{
  "n_experts": 80,
  "balance_bias": false,
  "router_z_loss": 0.0001,
  "head_dim": 64,
  "rope_theta": 10000.0,
  "init_std_o": 0.00532,
  "decay_shape": "sqrt",
  "max_seq_len": 1024,
  "z_loss": 0.0001,
  "train_tokens": 292200000
}
Below are experts of layer 6 (counted from 0) of a mixture-of-experts language model. Rows are named gate (a neuron's input weights, with its number), up (a neuron's input weights, with its number) and show model dimensions 0-255. Each number is 500 + 40 x the weight over its row's rms, rounded and kept within 0 to 999. Numbers have three digits each.
Before each expert's rows: a language model's description of what the expert responds to. This comes from a sample of Wikipedia text that the model never trained on.

# expert 61
What it handles: Line breaks after section headings like Publications or Personal life, and line starts in lists and tables such as - Occupations, In, On.
gate11:459458425483507422452501515491450535507527550525520497528437445507513465509489509514551543498512544459484528499457472475489491525491598514469512494478508511568491481478533409531481475422551612505482450516490503509434514496457524522477480552476492443552513451455459489486520461438462431470514504559563514482557545501515511524605503474458509462368514541494547562478446456522503505484443493490513593514494519520453493527528463495438471412443613486530536543421475519478490482416576535480483469557464483489474546542554498497550480504530470548478470477489510561480446496551509454522483523480473457447506456612504507571473472474442477536488491372484477488512445522491526582530458532583519442537486524481526524524529555481516490556509480530527546531541510472517473544496473515
up11:492481519547416519588537464549461539517498465565488537493559540481483490538489488484535515441535461473506527479557502484437515551370479469482440526494595464506605454493502526463420509504527574528565431441482457519518444496431416474481453457578506493464469517472493583477514450515437504552494511527522606525556514484480468466478566496554470493493600518449558544516517489522518508500453449524514481470400523552499430537504460445538498532533548433511487515535498528485501482520499470492517429506428434499468479420467498482459522472499454490481512455520501520528451546504471460576528529525509509543499557528505514516571463501499535507497508540569469496482543512488454498532520536508529492536543524492432458631436480459501511471430447502510557514520475480488528547537522525

# expert 8
What it handles: Short word-opening fragments in math, chemistry and biology text, such as dist, col, const, phys, the g of glucuronidase, and LaTeX indices.
gate1:537496517518465503503469424532508524524498472393531467484548511493468433492528553525513548472460457501470494416484476560512448505505500487430468489499469448563459526577529577512557600499405397500510427537506487473518458512517552468504479419499482427479507514538462520492462478507444488547519541447506493496500475459511487505504529495417439511499406478454480502545625447542441448527532529495425542442497456468531436425535498438503486466497525503464468556491499522489422497533491466496522515522554449570499526533565576510473508473492453568530409477522528508449543460463537514487567469491513470525567518475419531473528510498487517552505458568518518555575563522494537499490458482546457507538492487479539534474562514512513478455464479444543408478464500522545480484476550509
up1:537438553496499418539554502473551457449554486513498472517438485523509459499492498583491439550467497413500515424454492529551535516480513447466529491573482570478490503449484445448424457490522576524481549493514511466419544565503481493470441546549507514497486461491537534552528494484532475500483407503476476502485489566506521479515557529537526468506526461499518520463473555515518507505491479472441517537543546534542563414546493496500524502593460516461477451473487455519475547475500506438474479500542466393546546483464553415484569577557577468479569514491549446500569518456538570538443516549514482533555440527557494512484485440491439454450515539464484478539500430528455551555472532494468431455544484494473418509413493433442491497537477498488492497540492452524461498574516507

# expert 28
What it handles: Word-final pieces that complete nouns, especially plural endings after a stem, such as trustees, employees, awareness, opposites.
gate0:501533529470583457465450508514465469490457488468534458527493494428433460505503497457537420463504475465526563472468513437538557478495545542475522485512509528403527490474504572497480427494532484478487529539494535524540453476502502544552511478574547489489577435475479450432513491458502566490532515552478597477489468425518419478498555528476528531570597549482492443458528494521452544467506513532554495475507494497441478516512468523495428569469466471576553522468509557518482532555513500470497478506545499428515495468501456593528491533582502552572489461499564481525548483476490472497555508508559543499468479570464509560511444467541514577442522480434452543547516489521541581506534473457430519475547517520469511501413483473499499563448438560427446501485538498520460583508531441
up0:589491503541481525501490517468422500480482487514538605531533514517474474483496489508544500499520445508560489497513472417470498475489511575490493500523478507434477543454500489518462506496532495474546482546524464461474454473496487532492450474488515455574560478564489476458543500487430589471525515558475535521429461461493506487477502497476567527546578466444512494485446453564516538397479426497442476462496518549469589493547444542471486526419484439518491516454518499522485529484528495538497539558566521429529556553549486482500459534470452560549465505492497545486575508521475549533593487498527612484475545464440526601492509506526444562482465493496453537529502578498491549501515572493422579507503480565480530512532440461559503481440481528439480548581491570497426490501545445

# expert 59
What it handles: Second piece of capitalized names after an initial letter, e.g. H-ank, H-ans, K-entucky, J-erry, J-apanese.
gate1:482456527430488469586475467430399464510565461542423514492448453447514501506447532492533538453578521499481535451497503560509541504456602501523549471497500524551479480520509490494499550493486484503483499533502478509501611477440515480462556521497491463404469544479512517506457470516475515530484458415503539479437439513437466466516569558465470522518500533505479575454503483565581467504464524536496524480506482469487470537533524496564476575470484508542417467508514520534437464397469502435488516478497533540432483443518467552556532456438465549521480483451571543460558451513531511445524592508505455549592526561559549475479483456488477488480602505523507518513476521489458459448573536479475492462482468465513480517530500500532525484546501509528551507541548532526564450475578548
up1:446541545455563530522496501444502431525481476494439524484481490512505491454487550488485495476472533455485459529435486543535519504438469510549593416447521485525457487459437542466545491498515515428506523496618469505477539493453441524463530505506564460470460523504504554473541518489485471590514476518544461549505506492413521529473534466495541530424516559514543511501532484410525489555501584509581490426516488474530501555461569498460532571494470537482465493569534546572454499547542580435434472492525556500518477485480535526559522509473508521544498471522494492517626466468496431477490532586478477486545465468477576535449538509417494557460497567577541486511503576528419506508531535513559485480447528479437478486460481522506534579497501516520475464528518461538460536507479562

# expert 30
What it handles: Punctuation, pipes and digits in demographic and election-result tables, such as household|s,|, percent cells, Total and Votes columns.
gate11:440548455470554491462464473483481530530494434564500481530481454499475514517498468501535470480489457551470457555450429510444512519476563529514498491427433557466470566507523534538464478444428493509481459502503478490537567450532471540488448452475519465458527450456506502531463458508555442475446480472475498404542472550512506478431481495483516536474514518504428516552561453557544512613495538533547443473453558463426525566497523483520524453493551501514498499485572502390508500478515546495469577482495461472525457467461476504520504566513447508457448525510533562491513494436528518532403457495410443507510541516486490534487415560505567492557605567453488502517560600478537488536501532503542471541461491502557487481477515477515477583479551506548506564448497501460524442479480442
up11:539595425556510506461538475521490431547480533506461502524458561523487448479436467545588513486520552506556556444497491478502493433524496485450530476545501508529502486515466513531547497520518465458414464528562478511437458496570517483460456457465493469484486534533531520593511507518482532466565499477506514527494443511419504504525460487481528531539537444578519527511607566518539527504528493557539421501554546456530512406529545481472495448500420498435488460559527523482484510524544503409515495455469493545537508536491554477504472495430526459498510500471507554541527518459483456547446482509478513469491512594522545523452533516542462613439471580543447523458564560489483475532507466418502430486511451516500531568457498509422539542521535480444414479445514505470490455547538470

# expert 34
What it handles: Digit pieces inside years, coordinates, counts and catalogue numbers, such as 1997, 73.958545, 40,831,881.
gate4:503484443528578421435427459490572527499478554540560488433509502425556472524499525476546474502433564509543505514486467532532499549486545559588550517480514583596508456537403583463520596474474491488547590495487536514540547512486495546493502484447517492557543493447464468498467551557480535474545434486494521508495458552488500502521487564469544483512513525526530534492488527511523560473509512438519457502400453512464439456502508479524481537485486526466527531466436573422489418491433508537435423492569553526466472453527430452544518529525434548578460503579448517496472502505485538470567460517556470469536484553477476515518514470476489439466515527448489534496519495496494546505499500468547524507456516476522544487540530482449494517455546530562417528516484457442540477485461485
up4:596512536437535499501474533540520532515538528507511464459536505556455535490493527541493492457516458427510503485513471463493526519553520473420478541494527565568452510504459448475607421511481549544479520536489478529535504491473407450541430516527479489526417559482576527463462538463454497503486495555577494446503512547407542514503492479513508504489488544565525495458498446513526399507464488447509575511452460471596519513457457487507445408399514530441455495469444470519469502432559496542465497488491436527530500492534542549472540471461422480465496431499421491536507471502491475525579496456487484498442474551507471520481551430512517514573487434465512428527527486485537468462461519539519457510480544456534478471512490508481567488526469577442493575498547467481403515476514474

# expert 16
What it handles: Early word pieces in military, naval and shipwreck-list text, such as police, British, Army, commencing, plus pipes before ship descriptions.
gate1:506485480565484487484447463453485497439476512471591501460484495499526564557489492497517538401519551469542494507506527499497487482487430466483490501432441501525478526469534558507526462466416465517517448518454441435439460413505464531433459560516525518496564512451511484569529463526507421457477484537438455537548542507558482538485512542539477482489521533526503507477553482474495593422480540515482503529539471417526573423598482437572466410454472491517496527462471514572500506511565546528504480450583486431520534551427470524485453561455492492436475519458483499493513504540484502520521532489552540446451487529457456492519529499552523441530482500492586486531488571547549529436512524526577577416470482532481493520493522457489520518452530454520468544551505543534503413483500459
up1:461472596490476488501536527540401480424525514529529485523506489442480516504494463487540538479470533489562563488525444501472501459464495481512540454506486517481562487572582446489567471492491537510519420541449535473532507494475487581563517523539544460530528554413472465501465459604485510519513482442499490536471483466523503411539554480513453467572554496494508494535535475506477537447422548542496548514514484514585476411543476394495535433524466498477525436490453534553507468453458475472514565466475538499508506546450528507495490567462424505486464548470486527540479433508525559525518534464528507478458573596490506456465453536530583508458457541521516494520480500478467596519430483536585517461543497517482452593499538526489579508532483442514531511530561513473478471505493453

# expert 27
What it handles: Words in film, album and TV release descriptions and reviews, such as stating, released on, download, TV, episode, plus discography list punctuation.
gate1:506459484427464484538456465449460520576482435512503468437556536481566541478508521417530507480540491482477434467501604534492448511517450479513457482483504446512545461574483525480567514491486560479507489516517524421556516490445486472521506457521444560521432540518502383482472541510447552514531537588455491475465491526595455479561492514545451451517555439518475514469506475461509517579536495502552502506498491422543457494549515461536495501479512497534522563553469505495458457516504592466436497540534436534536532521534503503497440451497452572473531549474447562467537484519516444562452575529490546477512560494515502476500517485520460519432448452484480466565487553468518490456527523451461460483540487470534503424468453502570465453466602532488534450479430563446471464535489491
up1:494516530555521552588474424513503459518538488510507463514430552485509469479488493509538444538478547541579518452503458505473525557538532540454472549438497581520535512465452553533459618505507483536473434519518452505422509549492561553503429440514541490456548519493540499496484527477512496623478428460449429448461545510456538510505459543537562541583495496508541499453489496469468455497511467547446468486519494501491544447502502553547457473494567455519490446523497496503527566544493498502551541470477585463442511497483488527467502557497551504453498471547476475551431545466487519501526472526441484560532432556511559529429482436577520491480492493474408509448549441450561528539496485526575489468532483542495543519528493472440447556459501476453430467525487456479551459556458490

# expert 7
What it handles: Commas, semicolons, pipes and place-name endings in sports schedule tables and venue listings, e.g. Oh-io, Michie Stadium;, Madison Squ-are.
gate0:430541519525453547434470520494518523525498498519561519486491517500475513437497488495561505528535573549468599470447474496468534466448463502516451495503493475459514541519496487480499472471488533598546473505491498494494540532541518509521467455568574572489535538515484541406484513483476499472494457502466525435528484478485452490505539464545555456490460547553445437602445525524428527512483512524510490454426490525547558513446538547522536564425427414492548536520542503552477521518478487423544467471546595464537574472551545552490481552519460428483534446526456445545486476467487525492570500488489488560501552483538484515473469507520535569523465468535583544520511471502565591496495423478438541517501556509484549515433530526508538467478444541473436471492550505603484476543547455
up0:498520498531561518478506493429510519527521525458459582553423450478471456537461455477441485510487463481550495525551570557443515502467487548523457551519501492462543397485491491472438548505436521452529520514448474474451555448428495562539516544434533476562446599456551481504501543486546572518491473527527541543505453486514476499473524527460518516574566552457467503517538557533498469428501463580499550577511433518517468530469517526476466509542519508511530484477463563468432502489438433467483524542511517513535488547490543492466478452417463523537474500405533540506494555502462525506513426533454565534444469430534477539493565445548505548472503531471500499534439559455450494473548453545507510515535491458484426554548425451453501496517449527571572511459470487512485461460518444

# expert 24
What it handles: Middle pieces of words after a capital or single letter, as in F|us|ion, f|if|th, Timmory, plus brackets and symbols in LaTeX math.
gate1:506462497528391466509474556480549535435510414468531531498476493511518459423490543484511509468535559510402530517478562471482502474495490571464461485581454520445496551515512458538527471507434467508496484425503493479467493467492491483498506555523537482491519524473484502427516460522562462552482530428538444488480574467494443509516530498507554510439432548533528454503479508538504522447584491511457546540524551512482468462543458418499522539489490415515518473530476504500446476561534478525509459550468450553523468480486498585521419527476435543507560457492528473412511530453467540570497471484517466430534475543486575453511517481467470575492459442585547453502528509500463440558494448562521542489604509493532553483532531525518473543509453517596534424499498479506484467451601497
up1:525450452475501480480465498465511543443499567508462466469571550513542443450511480546448480490475473541458510566488499493538549470519581469468455513439521539533499457509601505511515518480537441422539523531536501500433494539552555494565444466490494507469513521454461497544481565425495555466545495525444519507510468454461453503535434509470546441516475533458530498444524454486505513488541494442537476460522541472463479484449498525581487515550488545531472520459588540451501533462531455602519488450517450465460486518504470541518516528430429561439426503482470451492435609447487464530513513432488488430538553528490508511469502454585437489412606528523474469570476495492483557526458554472474531493535460534523434547510483435532483495532522485452438576514432501527500499513509525

# expert 62
What it handles: Inner morphemes of Latinate words after prefixes like app, comp, pre, e.g. app-rop-riate, pre-vent, econom, indust, format.
gate0:493492502535487500478486531456517506504476496520550489492478530496456558547482449556519461497522518544500520510526463563537529519467505464525561472532472544565481488541552405484528502420511531430438541494453545498538519595532536582515521584484490451463522518496467443537573418445514425429552506455540513548506471485411484511490540505466514446423527470428444518477528525500486455516428538484473550494485496540526495475466517530510489518434546509440506544480535487539519490520506463432465491483545542533467435465527514542442484515562516424577496461518531433515484485530564517549473483498539594527420521507475416585433514561509407486538494442438501516524481463531487519455461471489473527479496566548500493509524519599480461591502474509444470556524469508497497588473559468
up0:567556436501529527513478504479431425499576549511460504545491530531468534438448554491474635482513508489473526544522459566537479510524557531509507576532510532591528520553490544435505426487507550480485511398451506466543516491530554499491568483472468533529546590480552432418589519507593480517492457472438478489482506559440479486517485509470552537503519483489551511559515437523497498548541481496537435491487480504570482516540530489384561542548544501461525525490535493522549526524538432484457483484467414511518434551511515587464500548494461482568540491470543532466523471542457421541529476507500486456522508546470571443486462511501500538510543499423489523553445465489542460489430501499478472459498436473449499462484463478545522501532487469467486491477476556476455521531472485

# expert 45
What it handles: The digit 1 opening four-digit years such as 1986, and or/ar/ur pieces after c in Latin genus names like Lonchocarpus.
gate0:515579537486538484480543488458500470570563482504542477492422427479498450534556438482537520470529528536505472562470480478549481478507550527546492562560552529480449469522494504530467443403539488521403471476532520492516463474478519458555482472500521489484476561491508463497482532497537585514464465516484509467519538529495570511475458477478496482516459496479480446547520547528424468487521475475511459544551509485502379584518506489488464504473455546557570510535540491492480479411495519535467440426534487561482483402484498491500472440512564537542538527401549509538560456464490377443500368525533505513436509515486447471414535518524486534530515525509528540483543532530497478473550552508482454501517534491547447460596489513499505562538509469502582494439469517506504566456492494
up0:500489475449450392475573535479492459548502535503506513448420492442488499506546532523446572440449530486523434500462503509549478568517557462511503446603533423515492514590484506537526450527469459465562528510469585488474520542499503508463463486484532466462494507521504517490502531485494593448393492511448525531529511462498537514508524534512547448520532548481487472445513589502515486480494516543497455516472507540460469525489571496532603507478443496453483529536537526502478418474482418535476486441492469460481407535491523537465539515463582491489468529501524489567503460569537528426457524498509514552457520434404428515486483423506555508504469454527548482541450503477510577502558508497526505489438595500475537514489456498539438490523386490508550524457481474522455486514511462

# expert 14
What it handles: Word stems and content words in political or review prose, like political, Republican, caus, typ, journal, the dash in election titles, and win.
gate1:614532435554471480517525455488502429490546553479489529527459471492551501518533553540482540483528493488479496479520573459457561506562521528444455556567501508486474440521456522498480491550402458546563499497510548506515449521552499521562498455476459478577472540484527530551476440523513425518470549536562535581515499495498442557496553423458538513498499503495555446512541538508527406521480475480503461501495554556501447553511451448474503500547485509438520503504517463455522557502480448556470543520474489524518425468518487505468507477475548472551425443479553486546435426489500530450509524570559474450424475534501513499504514524508474514448481495448472523464532530507525447416470389558485520475484476427466582479479461539502546532507466468491489447526540374549559523462529505
up1:462475517526488518549507476456511514561584476464460482466501525537569478505494473500471550547453480490539510567437500499558465489604522544448491478551518484491514445494526474506528563473552438526475502438463549515445553554487570511447473486481459557459489537434504466519442473465536507516497478536432502512476495457536477537508481574510416500468547493459549520484458550488483433530514491490512485490464469413436441512503534495561409582449469527503561462476524519457497465496511517443565503569455410477459417530495443451505560478507506515524504489472474428548483500450538517478439529549513576500426458515519520470485428583601536455491527476458539469477532563463524497466534475531497528566595480448499505433470531563460484508454496487464513471466478464572536458533476436

# expert 41
What it handles: Full stops after numbers, page references and abbreviations, and name initials such as J., A., U.; also decimal points in tables.
gate1:543485430487514472556519511542511528450468474517420453504508484453456561483489535473537549545517457534533480491520475541527495448528464498446573548488504600532538497404524513469452477532480423450560512479556529522531496557448510539489569439507535473539490507480497526554529481554457494475474459546440536490495456542485537446493451538414536503540561539474450531463507485463488524479452479516518491544478495544489550472430430539466533483467468576494480504508548455600494450532495562500484493438568499467474508470448511491511561511554460521471551540488498482528527482507492556462465550527499520503525486530527507445524439502601506460424543514557413578580498498485434419514493529555484472478453446528478537452523453443441451504429497534473488568502411545496467491498514601
up1:493524567481487566501433424526535508512504466433529524479478519578529507546551521533553482530450498480433492409523522473530530482510523479505530538574389446584449480561507511531469539488509539504449452510436480485458512539488490481601593505422535536556503512526442496501401460467519541565542522530543527504466501564466442536517475451526502527457466477507569476509450483482552470502535467457494541440547561516439422513581520463516458469506484522567511501446470518370534576443472523522518546524515441548534514515501524553511489474519512467464459445480495481471502520483427386514493512529528489500485454479488517547509521504506440487538492502456549422502491471454545490443476451525528482558552548489473466516585486525471549536504480540464527463486512459471430508459476482

# expert 58
What it handles: Pieces of non-English names and words, often Asian, Slavic or Arabic, plus non-Latin script bytes, such as Kanturk, Keng, Khurram.
gate1:477438488480507483515475469488443513507546501527470502566480560535541503425490503475457509456514520559448441402467524534479576448515484499560486525547524493459489551475455547433454519549502551509508488517515514494518519423525469525415438435507465525462495530531511413398541508454555525480432539447519538487501558485484458418473519481515575500488592562532454427521516507463536498506557534525469498540489509468522469480502539556527532428531520510487559443472557496484485477432533554512427485497528522482578447486432538502558466450539420512511436442477528494478523488508443528487501526533553557448519527481543425545542516515560448543563469491556572517541514516553553519510488559479555551563443547527492492538534501451602512525447433490459496452505521475544480534502501490
up1:504398522556510454511476531510480432475520506493537575540559510505526523498532495528473470469444497541433510395502529489496532456488502491506471508543471490460564494491544491489497542545565543544508463570501459567508456442473500508435449530499462521431518504538496497474486509458468520474474514494511491532571497501556475487488515491548521494457581497519494482586494482460515526497570419487503506468479530436474516474478501615493566490521491463407533557469498460448472445432477456468418537488554505514578503465473401513591503517477512420504494562491501559488432547446485480471440497519585502429486499467428454445482505532446517471495569430574463468493484456553473587525441476520490489529522481526555490585496479471549433530416478550531492547508434521518542531509500512

# expert 32
What it handles: Line breaks ending items in bulleted lists, disambiguation pages and table rows, plus list dashes, section equals signs and Cyrillic bytes.
gate10:541536494500543535473532458502486520507468591445465477470477472567574495482460558549503562537510494510538572456573488455485513450533589523468548471513521577552512472458565499520507488457447509473536476539522523504500541434535543480501459488557531501528465456521525496459498428475465558543516570567548489529521576518493488564444479524494513536518470417587524554555542444495411510522476532484471588492479505504462537561515473513491482477486537546533500525506569535513564519553422473460518506520405491441536479540448448527524488525559516555518486439527551515542486564584501513548580426432524539462451491528476498475562524403434458549508476517573471518477495492422477449512486516528513508478494493523532492492498580470504491543492499431445513500540601508518456510485490486
up10:517453543535473502506450571539464559480488488531479425492442476558480503489503566536501513580482401439495491483525475438487444499505500526472478472450535488443569471486520522522517530482471430560489570551388483493528495458534465517462528490506466560524515552512570511464531448624521535542473489485541470535511492564510455465464486515511497583486546537479581487483556531550450470501441510484468559543486493470507573460582487485561457462478571464471477497464495505489485523524429531480411467500420540455497477514430540490504448500505453552513467522464562520527548539475550508427505524523558593488529484474630546495523501440454462463411545510508502536491504540519473473570491527527547505481498454514482521478527518430468558476473532486512531455557536542472529492529538543

# expert 55
What it handles: Line-start dashes and line breaks in infobox field lists such as Original language, Order, Publication date, plus closing quotes after song or article titles.
gate12:535527566492460508538527510568444496551469484483484611544527492464514503530515482503542462453513557524455511567507501461465540521515491388544500542485516503518528510556502524513459521594544517508488457471489431564507482519516507490492552466539529552510514523434547469480526489535406505570443406473496539541481411501526562489492442557498470453558563477514474447430530532541454469455491489540478500543508579468507515511519494503418506525475457491490503454506527514477571557514526505528470522522575449496484509551590433464506472496531473530469510482484475540474521441509445473487566519528488543465511494527459501515513530526465469548460447509411560441547527454439569490561422498446435462555593475522488444482492422531427456506448512511474540411522531447507462538531496450
up12:456491538485477526562501495532412465575493459508433577523464518497527544529503471493513568581534492436515513514551457536506530543593516493458501574458477468493480508525467486538466477494423494472538444477507407542564499462502532444592475510525516486521518556438539550500566523514490449433545470467473475463510514491497548508488498561537514500502579505465431457431497523518439515523543492529484488495538459522468450549513475575464463498530417504436446481454504530489595600557451477468454589482598507494564473484472574458512446516515486541490447490460465501532555525576482470542506516522476493557466466528466497455513431494500533581480475486453567465527507497428513523475515467515500535522531581501488497493404425529530493449506533528494523516542449521413506502484468507